From a checkpoint of a small mixture-of-experts model trained on Wikipedia: 8 layers, 64 experts in each of 8 layers.
Below are experts of layer 2 (counted from 0) of a mixture-of-experts language model. Rows are named router (the router's row for the expert), gate (a neuron's input weights, with its number), up (a neuron's input weights, with its number), down (a neuron's output weights, with its number) and show model dimensions 0-63. Each number is 128 + 32 x the weight over its row's rms, rounded and kept within 0 to 255. Numbers have three digits each.
Before each expert's rows: a language model's description of what the expert responds to; "gets" lists some tokens that make up at least twice as much of what it gets as of all text. This comes from a sample of Wikipedia text that the model never trained on. Tokens count by the router's weight.

# expert 34
It responds to: Sentence-final periods. Periods and paragraph-ending punctuation closing a sentence in prose, often followed by a new sentence or section heading, as in "Carcassonne." and "setting."
gets: ".", ".\n\n", ").", "\n\n", "\".", ".\""
router:111146077125087157138132102076121154130170135101162112097123163132111142064123177106110125182126040127064091175076112158152142120117114102104105095150107167105114174137104145123109104155059108
gate1:105171107104145104044104129111155154097133113123168126081088096067077119132120137193092097150148104076139093162101143151091081142092170168129136093194078182040148146106130114130093111133060149
up1:116208074167117137177109088168080208101111137172120154148138176052060194153053128137071149151176087127089117120103138131109159119149110111130106166122084184126142143166155087075098148158154119
down1:217074164063149142153145160163070166135059103121086105152139153116085074109105119071132150130133125091114154144195093145131153119175151121188118099097139125134093118163139166193126130145135143
gate2:126133114156160212148126183111121091139119138218149110163183090146168160142123104112154115144166134119139095183131142140102144122126165139149136141165101119091132124174094148150092186136159128
up2:096123111098186208136111128035117146068138149126114072118186066129125109139121126151157209111149138126138186145095111108099117162170098128117143131113119128126158133171114135123127139101098162
down2:109152096112079120113142096067169107109038173116091089161203131075166171126158137114074155123144134136113120127098143105119110152097163092120142089166062087115167124127157163155148163102116084
gate3:130153069141100138113149087099094157060138104125185140122131158108119164108128107125130083117139064114125122112102144119080125117189126156144114172111077137183177134148106119094122128202171133
up3:156131101111118102110154097127129115082105095114159101142127150086105098102082098135179128089124151075097146138131139103126181123144112062084134144130161104181150125114059143057173135113183164
down3:088114176075140217125085201160121060128143100131105131168120059147171113124130132115113124106128108129179123156132116128101119129149133115138133165187133117100152148054180169162160098080098161
gate4:142118087117125103141140139077084159158155133059147092150059093158113135110149148158135195149104038083083117134133173138076158170161094071103121182079070081128069086127114165132058136087083094
up4:164092143110125073140088152140100137109118131150094080126121155117153169160117136182146068118107060132115130115131191155060096186144142194113142120070152145174144123087103081133141094118162133
down4:162187170130082188095128148118114166159188142105094121066142148059131098125123150148097106136120243142113142137145109083142112105106097129129123156184120156091096173181145133174218150100143144
gate5:118137084121124098135149113163154053150121115095083121178117161142104103118102127137035126129132123089143118160169229077122167155156092144108101157164108143114092082126141145108070152091176127
up5:134139126108124121067123118090160151106102104128170065188176168130062172109091091179071079165110154155062102112076141133106098120159131099086098135097136126142128144157079073092122160123142106
down5:108158159118168156122117144060126172147157115148096133133122093127182136160090157142102107112125119138091158146140069140186096078105095092132132129101137113060145184164124175156179154130097158
gate6:054114080157147137080117086134069165111107096152129135106182130132150160169095177096146187144110090049145126121153129154117124121177122100039112201097108122148103178128119113084104164153129118
up6:183109094110163157073101135161136169144096150157155094176218059119094102029121105100171108100079105112081143110147102160090177129127167123089121170080090141126115104192136143107140118086100138
down6:174198130087110150178121122093152105103108094131152102147124111151153097088137152175075100122174118132136110150129152110070143088110132114143165110201133139074189144118100068146093166098127160
gate7:106087099136078079117099094169097131033129149061098128108159201118148170132135095127093149161121178079070152163158103098109141158116133130154119141124109181155125128161163107146112065136157118
up7:149140151117075132084104126154114148137138139096123103160171130120117112113142151144065092099175080118118110122074072150130127098168137129111078171085141155139100125106118126123143075091125091
down7:096205181128075142142170168133120137205111123146152114122131095072111098189062160111097143124177077123179138113096139082133133081090145087099186196153129086088157180136104086093187173151133112
gate8:071151042180096139141135099138157134147127082139123153167117152172113181093171184145104117171193168174127108087146147087204168136110094078137118121120118145143165099144142196152096107060102096
up8:109112061090132149112205098155163059140140144125147138101112106118079162159133158174132155107117125112191128048145059156130104164114074132144088094183083125172117172117123154085094150162196155
down8:126099182110157056145083156115100144120197189114101099094091126119177107140129139134139110130192103166160112153159166156141116130107102164121111151157102121129158089117107140133186154172127125
gate9:122104129146089034103100027132046123153064126105091121086118091087059127124086080099093149123084113164088118174090134154099096128205144132117114161104128171185128175134109085129153154109133059
up9:134123093123136062113136127142073092127133154146145138131079068104105125118125103132130132117130183120081202138088123203167160140084111100160115153127135126126199130134082144118151176097094131
down9:103105103160197156146084144074163156076124157105108146169126127129126134113083159192137153152167161097162112177166142075111146145101138121149111106174161112098137143125112183199170150126106153
gate10:152122174047099107056097107139142142140145177132144159149220149108136092156120185146139154135131118096093144077150124151118130081099171119187061186112142092145109139101179096152150082158113045
up10:196184153106111159126074089108138155095139146069132135114115133163136134148135130114132186127072154145125113154125117059122142076129142084159114123078157083145076125120083146133130109132127142
down10:134162100163134147173128180124113140070176111124052090084092083120107156116167152163149125100173165179188105132198139134102130159087113107169112090113103143075081164125072136176114092094127162

# expert 41
It responds to: Word-initial stems, LaTeX. First pieces of words such as am-ounts, am-bassador, com, gen, Met-res, Commun-ication; also LaTeX backslash commands in math.
gets: " Am", " am", "\\", " gen", " com", " Met"
router:169129117088113102136122118100172166091187071104162063082064141133080150113126128133116140107135120079093131102096123176145152061136159167133086144173170117192136140167162172064102086108134112
gate0:079115124128174053133063158158121117094130092085168086143112123085135119075072103091123092083124152094139111107149089130190168091160095142139137155124153115090156098149127181108116177146114165
up0:168095143137106082150081167136125138116159105125078092156110109228113134110178139122153157125118140141114119084070144078107105123131157143094077154148098050154210126176125180090146105162155115
down0:140140165115116130105139137143122132122129104122156124189121124074181094125116077092101107060152196073062108168094076122140176067155176139109099145114067153092104092157154091134133140183123215
gate1:091166065076090118161140124137143081167115094112146122164128081097154132144060096101092146079170174116088125175133178156102070134121109088111106158100155135108135105125152127164099126166142129
up1:093106057162134154097160147138144131144174096130120096176103121057112154171096083143092153071179143088096127077115147157127139147110131093137076117091171086154147108094102177163150123124115139
down1:101120145119110128183126191117089102114090067177130115143110168128186158134109164106162168094124139163110160147128102167140150152124081102175119135116161140108109114154135129143108130121073159
gate2:128132118081047130140126124158146149098148183136093112114140104134109125130133139068060069174194026091113086122145078145159107091138163135101151201155105102092105081170147103111114088111175169
up2:103118108092084123100134154118113142104145147109073115089111115078104178176109130135137127174089106146104105147161117139159173117054094091156106207135129115126109119143122089187121110127087175
down2:103096182132094113167087153119123174056099185184130157171125118135097061097138116100096097125137117086167164100119109157143175090138121136088120089104122098185192149156111112167197130152114126
gate3:082171174114134045149132140124099154135121093141062061127200124147135143096174155142155062151087087117191131111108110123118116124103146126100100093110153164144106116113127080140122118149110177
up3:145126122081161145127147150056158101163139144107149105119090139104144177099125173099230082096048093067120131165150176100096135139051112141126137115057116121112133099175161146203124108154146150
down3:140157157178136117144112151149112175102152144127119085115114105111105159089185135176071126209188119090148142112062130158109048121149092125119073160108126095204133125066129169095156146085115134
gate4:150129138132141150173180128232135167127097105177117119164124104122148121136115114098109132070173101122142116171142120180137042107129196164156103162167152087110088187141072185101182153114081135
up4:106145119144182076129120150160168157103156102091156120157127160140133089167141169096128159114096123097044085114206102114173176132122152101145132149198139115090126072156079154123178110122132106
down4:166156129068163115134158146125125150107151091107100149079102166137156127108138143143107094136184174101184153116195133110125049137164122119070045143141191128110175080152148140137148107083136128
gate5:096122114111137142118139134171111192155095086161148128151137116094116140173150127142085152105186158139142167077110139121177148121122157187143151119079116072105132152180157140111111132130180088
up5:103083113130101116126100081127138190131057079175146131157102137160131172134137144104127144056061111110150094164125144163124087212081142174158119150134161087136139166161133131118126105156116133
down5:114114109132110112122122147102157191200148098083126113086138111126191090157116072128070066128160095124138137062110143230127080129082148169152100145125125138115136095148110183099135178116169121
gate6:190175110156108180158193188101134119169139110130130096102131137086134137101167119154123182095107125113061144092115105137138140158118122077183140116130108149147137158109125146103094130123147149
up6:086143154109149132096098115144074048118155152135116101141164133141134143137176115086117154121114152113091096106155151130105143140121162118079125116178146097119007111067170144139088086068151128
down6:141139131140150116119167178184138127179045075139148111128184123049105089100134097159135154175133139168131174064115137133113120170163184076122131160156109104145127220118094127080110129071162135
gate7:091095137099127110180149169100201120149134141088141111137151146145127106101131103112125077109118131147145116166111146167138183104153119135138142166139119198093182115119148154144120101072108119
up7:083087129111098111170210118164121185133115102111100128141136141119148125113135091172131175157103089097156123122121150131142137128163111143140129157156149067155139075181127136123148070048090079
down7:106125146166175107151131087126134137159083158158135138105109153146167149103146100098139152126087151038177123034119144116140099146124188124124128107120119160120133113072135093151118099135131123
gate8:111096026090076148162101162091086155115137149141079101156110134129078145120121215157145157141092112111101167083139178077085119144102174107128170134183116140071133119128125129103160138145106093
up8:141131093119115086103108115117167159131146096157135160189151155107111106128096142142127087094091098084159158132168131142136091096119117135141161103169123110139108085102172148150136064076155086
down8:138152123090165181160102157134129091162140086137135104082085149019082136125144172092116157129141177097094139154107127136095104131128078116094130165099147128095165072140131145099131164200179089
gate9:141098167151092097133114122182093157095097145141136110129102124106084079175160088143160178103185137148118143098116121132090093186169113135065112115150066111155154154100123099118108108128192109
up9:122162062126044115171089146082098139160142116145101170128164082121128125132095151162104141100106116075120180157092093123102138113113048095148146185123136116125128104091142133176111047094118119
down9:120060144098124128174122167136176180089113179143149137176080051131130104122134127130115059161105104139098140154086090133120160085114151176135096104163114099137122104142106189066168150126126126

# expert 50
It responds to: Name-internal ra/na syllables. Mid- or end-word syllables like ra, ia, na, ma, ova in names and places, often in sports tables, e.g. Ib-ra-him, Serb-ia, Port-ra-it.
gets: "ra", "ia", "na", "ina", "ena", "ma"
router:056094111098129120100057076103110097127175064128101113145102146163119157130160148118150189123073103085092026137097124086103143111112142118114104145158171150142130178146145162137121083123114151
gate0:180136156155194086095106121141128148095132132148162145137074050122154093041113170148115120151047094131133110106140185130120066190070201103102107072169096156103141082115061117061133164157138069
up0:195184093053152117154094137137124140120112127095167186151112130108109149084109115081070138087062088161096075131053158125116095110120127057115152142149191136154168063112108090157150162113154112
down0:112147115095131121167143143115082135098167124082048113153097168186112128152120118092175144146209167126158154093127146089151143108137095123139092088122166123146130170131123088129154108109106143
gate1:101172133129134098157092097150170144115162123044164148182139126181166124113210197122128145168156075110139143097113152118140159104116121162155156185185192116118127092126112175106144109088175222
up1:110128148131159101176086113111128124171099123124089132154180131090102126069156168108101140144128143107154073138198110161154179140138091113155121174135149089142103069106104189104145113175123129
down1:149131137177152089089124155141123130146091060128090152143081178158144156213164091164148153130095142186161107096144136165133126105121125124098191130157078121168180115107157093153107127184143077
gate2:121163159133109132091123083127178114126118053089107136135122174121106073144164128049152106088158122159096129128087125101189151153095169183161126113133103116148151153131131120124115085087094165
up2:083128172124167114118212134173147133164102080134086124150151152099073133177102107132083141131079105124126126113099167129176116130075154179116119153153138108098136137094084143146164058151184131
down2:142106117157143115137143115143093113099083118126100108154144131148154137127145150116166089138165165102140172161138143085097128138122129045078072115136131157112138116136142059200133112165209116
gate3:080162123143133177160097166082138100144122116168107175127105125169154140178145161118169123142073124100110101082154171068143167162179087130125130157086104120092166121115154104138054090083144141
up3:111098172137097128096127122147089127152114102093135148097177115070128134103128114067100154131088083079164133166188122122181123140140106160152153127079157127120158163144164168085101169051125132
down3:161121133074095152112097160147139118167149116072115086100128159122064136138174203118113131128078148140129155136106093160139117122141170117126142123118120050097186079069110184110162115108175082
gate4:108082164149132056124129182131122172206139164104176095133138139141147106166157138093167080121072117079140152186090176126149093168134134106143109136142176133136134144071095151042088205167139117
up4:200081170039123111073099128107133100111153104072102142122140121143155167085115191117100123158145151151118116104122128061153098097125125111109138094103148222107111115149087159152169091093102075
down4:145126097092165142115120123118068084143182162086115173099130154136160099150094097158157167142140094144112116094154188161129142192157137108113166092190123165130177161124174118186110109117127139
gate5:187127152061197178130142083127184096147135092143099139175135126120089124124160148141163164104133093131118094157152125108113144105145159126135172108169087217144145097176149126090112144104116115
up5:152143140130153187107097125071085120114136088173167126073114140105124208196077093134126183069183127172140122098145175064113185118016158079113142124124113143130157117144178210113154109167173134
down5:110078158115190057143178132125112131110095180098138110146094137102101119122107199140151125102084191092173132113119170146076111130078122116134138167143135145132113138129117114176103150121117180
gate6:153136113184138119115105095116146181099116089131179146108096169103104117136152116125095127091143212133120147149115124136133081144193084066103073126209156164101088111175129053163154122115123123
up6:161130134119072162121126116085102153189088157165133091115158111120060194038143124104118066147105137147103101130150180159117148107104113132122087089132136136111132101143098138105226152092123088
down6:136134159097157101194088171129155171063160074078179082111215073149158165206136169079110129096095081087126107097151147137095120144119140187133106177099150124127110125141167187119138114147165174
gate7:166086153154184153092137112156133103164166107123169126128131075075124131138127038138131154131149111170119156134115113117120068146119155095202151126127105173167111156140112177113095095179153103
up7:177112145138072171103112142158138148109103180196147092180096183149071093178147162128112078152051128166126147168089110136131126120146114083129122120081081115173150151135167156165097074094077061
down7:097127120155143110106111174155079222115147141125106060147194142083168147104091143120184146120184168102150152130137174106122151121175129054126088131099149145142038104110100159137136136082159100
gate8:116104177090155157148136147132164135177202111134104152185108110107147103047106129153071156155111134107159083058129125047075110132191072089119154099141086092081140140164189102083120140135086136
up8:136150189130114121073155138145145202142139154166184137119116150156143159136019115144088218101094106157190119093173136121171102109136092096141076172079140082084064111136179087083121145117108141
down8:070107172085152128115117116177164112169213127120120154096133155108166089103114107123195099114096124164166094145137097091123049123162118165118122121126155165147166057092115140155146177079141181
gate9:109106128127089085161143121121157111131122018152111123076176079147139107111189123131150094077091100110187146137103091144165150151050155068096137133104139116130149150170102128181103097074150155
up9:142131128141202134165083114105151164155159156137137151084086157140111145096124094112103136142116127129157130102135102127132200077118115094114144117195124122182146044180158147157117099111129087
down9:177186063078092131123168168118174198085115176143067119134065159129128122133206109166152136139202104105091131150100150128115117128132105036144172183137142167158165144108125153070144145171115107

# expert 58
It responds to: Capitalized word onsets. Initial pieces of names and words, often capitalized, such as Sw of Switzerland, Mor, Nor, Miss, def, and ef in refusal or brief.
gets: " Sw", " def", "att", "ef", " Mor", " Nor"
router:108114087126068151119182131142143138056164101121136143101032122183055169145119115128118136148058109096096052122117109119127160060156154170108090045147143170159110127182126165133075077149068097
gate0:157112160058154062147181118118130078129131147133088106081112121135181095124135164105100154108168153132188122094111169136138151145101179087140121154126114139110140100099083091100114156160135173
up0:180092118133097140135130108123149143112106126148160103122143087175142131148182154154147111124190131133133082114133087103116133140119150065166119141142156135166129107120099094097139078114126105
down0:137123135136136176113115148110185114183110117121114109172107119104157073163081140177098122181157082163177117124141134082116107131143148130073130144120154150092113125137110098141181140126048091
gate1:170111144145105172160182133135149111129100103180137130114145156152170090139149081140126115152159094115155111191174137114145130146060162204218113153140120144171173140188093070105060080116165149
up1:117106116114091140122151091128139196136124073119103111131145101125177084083141149129082085201182140135124105072172149070098092185094130060222145157123164107077138124136125085139120101098116195
down1:089168146101129131145206105102108152160224150148153131078138071140128064131076113074123129171113084123177111148095151164117084158130096105121142114136147142133120146114187138097125142180094088
gate2:165127043127089132136100128147123092176112144131154071144073112132099179163111104063105079135126139077103117078186120136108113118173159092150123111121155119124138111118123109159065141101079184
up2:147135101130156113142088137069104121166090069076140095124105112125047124047107133150148171125117130130159133102113114130110078085073164109118091131136100049133088151068123148153097081110154101
down2:124169127147136070147164143139130105125131098165131163110098100091144196127141119165149152137151132161180135082136176102061095122075099153172116121084141132107130119143160093146133174102078184
gate3:200163125147051061120126112115116183086135176115142071158082071129061177103128154158178131116098124128144125092122081141123140140163112156137179102150103147189154071090130109158088143184161079
up3:114163063108076132120104127148123092156180143173129130143128151122092120119124104153130100137148138087141157111036105081150130135135109176092152106114127104066151155094113130117112090153134122
down3:173132111103134114167118173130169113128194147113107130134145157060085160109124101103088087158114102077149158139132148125089134092136178083120128143131078123187082091085161075125167172156154094
gate4:136157094140095159110119140099148121123082175136061119121124121110103153161131131159107115120091095163137118196144147111169203136162153175064192099153184139139099120120147104167132118212084100
up4:103115092181122156137160124143149143118156093109090124131149132147101110185060121061138058094141147167106163133165191167148136077114136164111144161143154084094097131097093150152127114076070150
down4:133137094155137135209164141189139139100145178103088090137181148110173094177175118128069114175148145091178105135102102150140136198133129110124125114134070107145169129117206133083106114111115108
gate5:095192134159125144127103148067140112100156091134087125123099135118119107092062156130132156109126110116180116143075111167107100119140092120117135108096137097155171121109100106100127101111165122
up5:089176135154099106130176135118080173148126130089145139132079087154160104118098165129144145139133106086124106076098101089128150117149122177091125151108064072115156128086123166083156140098109124
down5:193102185147118076120145131123141146117128159116122126134167172105115164112168143163172149207138134130065126098112095138145159184104167138112121136150141184111126115151091121114110129097150171
gate6:142091174061154083142161065089150103163130152119127144078145142091140151123101118139128128116149109082159120138149137145114176141135134059151147200148127031160164172140191169115040135179198165
up6:072141111120186115114122093117087135150104135091153109128147079120079129143108114128086155173123157148168121181183096137122094145132092113130144152080085130155111154089170127134074106177129148
down6:147163151136136111141104130135141154163131129097166142164097096100146160103139151091063130135144111108131132115124096088152087189138150120076138138080106117152170133179032107100093123127109135
gate7:110135138155151168175094193104142126165129111115088100162157194114119144141118117123139068154168163146137093099164109104120132148156104120152110105166176146199095079145117129113158085161149159
up7:123183185124142158106189070115109135112147134178107108156191108131064169154146130126139197118104107006102113079132113034078114104169126133164121113130183144150164187092167095149047103108118136
down7:161104150165067115103119128168173177181152156128133085102110089141163125077155096072117161184132111144106089126080158103151161158123117123115081081051111154143121141107095132121142138099123159
gate8:087091102178159132068139123091138164103138108125112200088096096098105153115164154100085090137168124105107142092174146085118120157153153186161174147133119075149114091152151177130096148154164079
up8:141106043212098097130162152159109079160065152133137122156221192118077173109116137096158161090131088116154148129096140046141073133129071183170076122138076127130143160152152119086123122149111052
down8:115159093130194118069103121119114142156087123156082115162108120117167166090156070148058096065097138133154131063105114153196093157213163164143141128145125115112162195150092129138129156139157103
gate9:099184069159110175134078136104072127153165121164159109134162168125122090134100118133128143148161114086070142125123174191206078090106103186092170140116180142143181139138125097122152100073077067
up9:175129086164113106165125108149170147131103048157123080133210131108132140102144181114081122142122135088123123114116111174132102147070111145188092150155145136159094162113145141146134039126090110
down9:156137136109070064176129128152151185112083157127147078150173151129075124149079117144138118133105123133152158129147117126091138154144072127127109192091128139153120161096125127133148150086141131

# expert 28
It responds to: Word starts after separators. Word-initial pieces like Ar, ar, Or, Ser and Al, often at the start of a table cell or list item, as in ar-ms, Az-erbaijan.
gets: " ar", " Ar", " Or", " A", "ub", " Ser"
router:147094119052119122140147101065140097128134139147108103077126153146096142119089162082098143139154104120135115162082104152144179069154131149136124137138169136117104141161154166091118127168130104
gate0:078109146219127160236118137121099177092131178175057105225133129122124161133062142088091149148138079132134130125113115137134150140124093113094164153150103098079161134146096140121126092151128147
up0:096182146202101126160134186081129127147126123156027113154147166147171158054136172134114146160159128110100147097074129198126141090161111188127121115145117124115105129172200085102100135153149133
down0:130148150225143177174072130136098172131132097135086152096124148113132115148202167140122145142124083118134088091145096173117145151090170118123154185116125126067131115135123115131086102154084169
gate1:124115120132135177191151084100133125108144051146129162155086103093077119095137121106119098115143131105016147170105129150126145115169178101160169120133147177111116169111183129089146137134068078
up1:166140150136163132129160104095148150174087143059143139100095160179072097096200094126089121161139091106123158181081092115085135128066153110138182161162092196140092153096152128118141176165041100
down1:140140156117128182100152121123129138111165123190156132149124104131178127120084157116112106157120141199151087076100124091155169142092136126149143076099170135072174103159125137121173109172115073
gate2:131153135123095136139126143159145147154078105021121066118108043125090157137149098162090137112138116149129088138148149070132166200077116136093153154139106102048106203090131122146112125077130118
up2:147080077105099160133124152143185089124138054131172079210113116111099147121073096107136127133156138176121133122161137078126101086103163087128126166169191136090148198135132081128163130135108135
down2:115160108136086131166158162203173123108146117115096151123103039129111179150128116104150119154142143169128076078137117161102125184100161170116141142125159144102067180129122084079116138082079108
gate3:132129163104102114139068166150151119159095086098103166144101084106114128128136078099170116084130094118091150122102129187164115158076079157117073145109105123152071160146201146114141131133095114
up3:126076128127099122093120111085152126162078143090135141100135107194201142130144152084126126135147098135109185100110113137164084156160083082111157141114080152170114107120184123164128177118103121
down3:112141144116152156147073101124123166123079108132138123127146070085141137124180069120125166169132111098170124113132105080132124079166128127133135139106149161154174124144100081131130139123049116
gate4:119129169158123151136133120127165131116106091093158101160165163154164093140172093101091151097077106126141133139106112159154168113139161131077137098151164124202101061089108153130130186073123151
up4:112156170047109144134157058120138092157170157129164125133192144185144120179114132132162159093126127121100104116103141132100126153137089102086112176139111103075079063139107144144176137135156098
down4:123113221120116145118134150107060124081139109130107138121128165146156145158131080112154151096123172162123114104160160157163178070128116084161142084084124150104091080172190135115134183134138165
gate5:141119132171136123164142105173151146117174093154131145117193136158132143092167219088137068131116145171076152179179092144063155143116116097176168182101153134137102125113155053180109151128148147
up5:146107096114126084111183210126119198115114114138167143106076120128212165109145106133096111158100169127141105148159113133145186195180087157118123149132171112172130186104097057152135084214114093
down5:162060178127155110090079085123188127092048132135119108141121103150088111121100176111156169092149186107072160136142100127153119114084128074138120205115135092146086172143100129171176175148104140
gate6:139143093080126132101074152144152130146115136103100089160115170131077145110134079114115108104143161137162244149101194159150147168151151168093177097090166167188123115120099099122099110143158077
up6:140131100114162088163121085152109099151112113116168118150094106038117154117186109149138150134136143090110170072093110110092084134129113143156073129139161131129129145111117151095136151100153063
down6:131155100084070147197124149093148162119162136115137142097145115112161142179105064134145083085120136119118151142144123165099168153088153139092170135133137045158142121112091165134179143093102145
gate7:170166156170155126162098169169077123162123176133154150107107141175112112073119116134102079152175143146143150123126089158187227169166137104090105156143103068084108146150154095088130125087093114
up7:186119180114164122120111103157103156134120137131151136144102179130131097073144143116156130091146100176097114218139106093138182146159166037149107056138186084157182166182069145142191158168120140
down7:091064172149097118159071151184156101174141106137162171148155083144178181102063081147153105115138169128132167112135100192116093133137097156142145135122093182151172128146123147150180169116188167
gate8:120097165097069109128145094158129088113137056085147102092097130098092167137148146094124183175155138168152180171116134113182094123146160141143132140124133103149122192152081167161137097114106076
up8:124183135128135188096106163131086079128140098174138135133124110137133149079123126082131148119115139170132112102158161123138162094164121142162157115118155180117126152122110087147138117115168153
down8:158161134114152154085189129181097158130129106127139179129153096110127170152159125180126125136117153146076132136170136085136121216216146123111103108089082067118122126192057109070198139108095117
gate9:069146134139154128138138053165122134117098116152101116209141127123103171108082087149127179158144118076097114128151180129157148116159142137135086092151149088129115171131225116162120071159129121
up9:125154145139207167170122093074178114072164089177119174123154147098102119124086109118107134093124143081099139205104116118151156137112116115159156114148168092173122109116140110151131131158112156
down9:016142143166120160153176119104149104099128165161113117159136065115059135139121098151120192162156121105108117144114128214171152096116177159208130124126126139169138125122137150166130151143104135

# expert 2
It responds to: Word-final a vowel. Final word pieces ending in a vowel, mostly a, also all, o, to, in names and foreign words, e.g. Sach-a, Fall-a, Puer-to, sh-all.
gets: "a", "all", " No", " no", "to", " La"
router:088104134095129114087071109099114135094198124151147100105132122167093159119165148139127162112123097140054090143120152089124142142107064143137081135136167146140111158167085149093134092104108130
gate0:132114105121125165090135143157098160096064108162087112113136148156089094057190142120151149091115145104175116116156107110152171107141126132100124127169216113161119136143033150120114132185143073
up0:094138161168135102140174058128078097125128150051164168119135173101126093104132138116119131136142067113169167114101205165079122098120087150192118155107106124148132115100142130098155186113164129
down0:135162138115169151182063097142090111121125065047151138120160126128141182164165224131064142157096169107161157160104166094158118174104110099119103116169150085123115153162156136130154119089100107
gate1:086149120184154163115131091114100189123105108144122160165128115109108131165173157102152111107160166128109149122109165143145140114138112164134112119173133161084099168069106148100156163110146160
up1:143098104144131078150154100084145092140121161145130116049134141098114099159138138137103156160123151099156169106150107123104095076112179120134116096097112120129143117135058115160057136133090182
down1:118132122068111148091132098106107072123106167164087165171115113160158102096140125100147132109113139099132110051155130116113069190035115093152161181130186120182099122178114121136168171138101083
gate2:104120105121211153136132185165100130179168122119194165164122139175103079113095095139139147122143075143124117143075170094076137120123123101128201131151076159147110041138152112103188176101196082
up2:177112139201116137099158134140162168104181124116093105148137109132145104079145132124127158116109118148122154127165155168134151091155182132088170110147141126088090178114091151100119201067092190
down2:182090153160114104101094069166152131072199131154126166143136139147186147146171124113135119182155153109126102116143162142164156161161122164141109075035066157101118113164128133142078063124081156
gate3:182094124084089128116073086064154120166086102120077140139091130121100164105183103176078114145160108116163181137108191162084148130094143132120121124120105109171068132165107147131153110179157157
up3:124102157074149196096127134108089106072127161118134135070104092119123164133139140130099138123122143135136122130098151057149161110132100145120180086118118126137131135089165151116108141097106140
down3:121064125162128117105087173118151062136096131099128155151149129133139109082102179140110131112137143091130210119148087113155160187138090224174137145120109118063155142173148140144075130069128110
gate4:128172138171074176225152113115126159157117147136130184204129129092146135157156181089110152113111084099103107097107101102140134164113117085131108127178188115168089129149083150166169136127153104
up4:156113202134083178141117060084119187096148118049165103160114131101147142137086147115131151155088085162097088117123103118111067118129083130117105093202128118145140126145171128100147153163153119
down4:153110101075100170113131159162157110090142043128117073011124057066144106108157091195111127114073162122121133128098181100092164093118125203102128136125159132095156129107057073096138105125171146
gate5:092033146158169126120150127151108249169082146149110149123087140138085111121120117125141100158120149106123112106144162164097098144100141120136129157096095203165185165102126145138126145042165096
up5:169162068064094113170111199125090176181074094131145103139123133065134113146124149107068170070074130119170117130157155176126164106166061118101100102100134153129127143061119117121193139116151158
down5:131134149068124082095073131191111140097134093118120095105115111138125192123143163116119155111134073096124100160147179142144144122115201154103113138167170117102161067151095122153099051180156171
gate6:125113115102099158154155188138135100154106115100125127133093092174125137072116152118093093130125154165141152160106146137164102151137143142122131140096134137130182142196115124115137128143109114
up6:089160150191194119086155195118133153116082112160124115144112105147122136108088187122079130133172112098148149122105094151211114110137105148140131157135185096080124132130118178095064119125135156
down6:127079159128155142106168099135196123058168165125112165032169143176173089128132146104128187081168127147137169110138108101122082123141126115167112190097196135104077138116111129158037113118148133
gate7:064111092174109167156168111135107087122144089121155095088146158126137146121144136171120108144165118151117150162130188136173114157117131158182117231152130094127098136164221160158161174050105144
up7:128158082127093111187128167132169135140150135140148100093102161140098124143146117129123093126142163157065113173125091103117141100107097046121099140091099105166114132087153055118100107121118131
down7:104160161087108112136104129201136171116080114107130153128124164182085153138092104086151117129154168114103164152161053099095112116127137132118152049128127146116162080121116150196164161131117147
gate8:130144145159111139081156129120124132139167110165125063131136111128090185160094114124163108141069113193061142146143085122156094185117137146079120097172118156164138093121166082108135142099158132
up8:112088142164151188129181092117109190113099128113142138130136126095103109086154098159208104116131138135125168168125092141103147150119106125114121122179093140112084094182126142198122082174089166
down8:097174134082128133169137124183089103183090124109135136140077159117063096060149113144172146130119168118181156217137121138124085115089128161139068184144099164134149148095115105131095124149201106
gate9:138177119125071137102097181090163139172084155130167163159116136120158150135115142104084171121120171138126103139115161068099179122108117139151115126187102118135103119149139151121151204145127195
up9:078115182120066183096102097110147122143116096085158137124148147113143137122181135105049145078194103136138081157144139129082154125157098055135142116162115140183181107194110143102182173183151095
down9:159120154185152058089128185059130179155094136126091103167111111163138082158102110111107114159150099117159107042189124031151144138083155114112155106130120182135157115097074135118181120132151181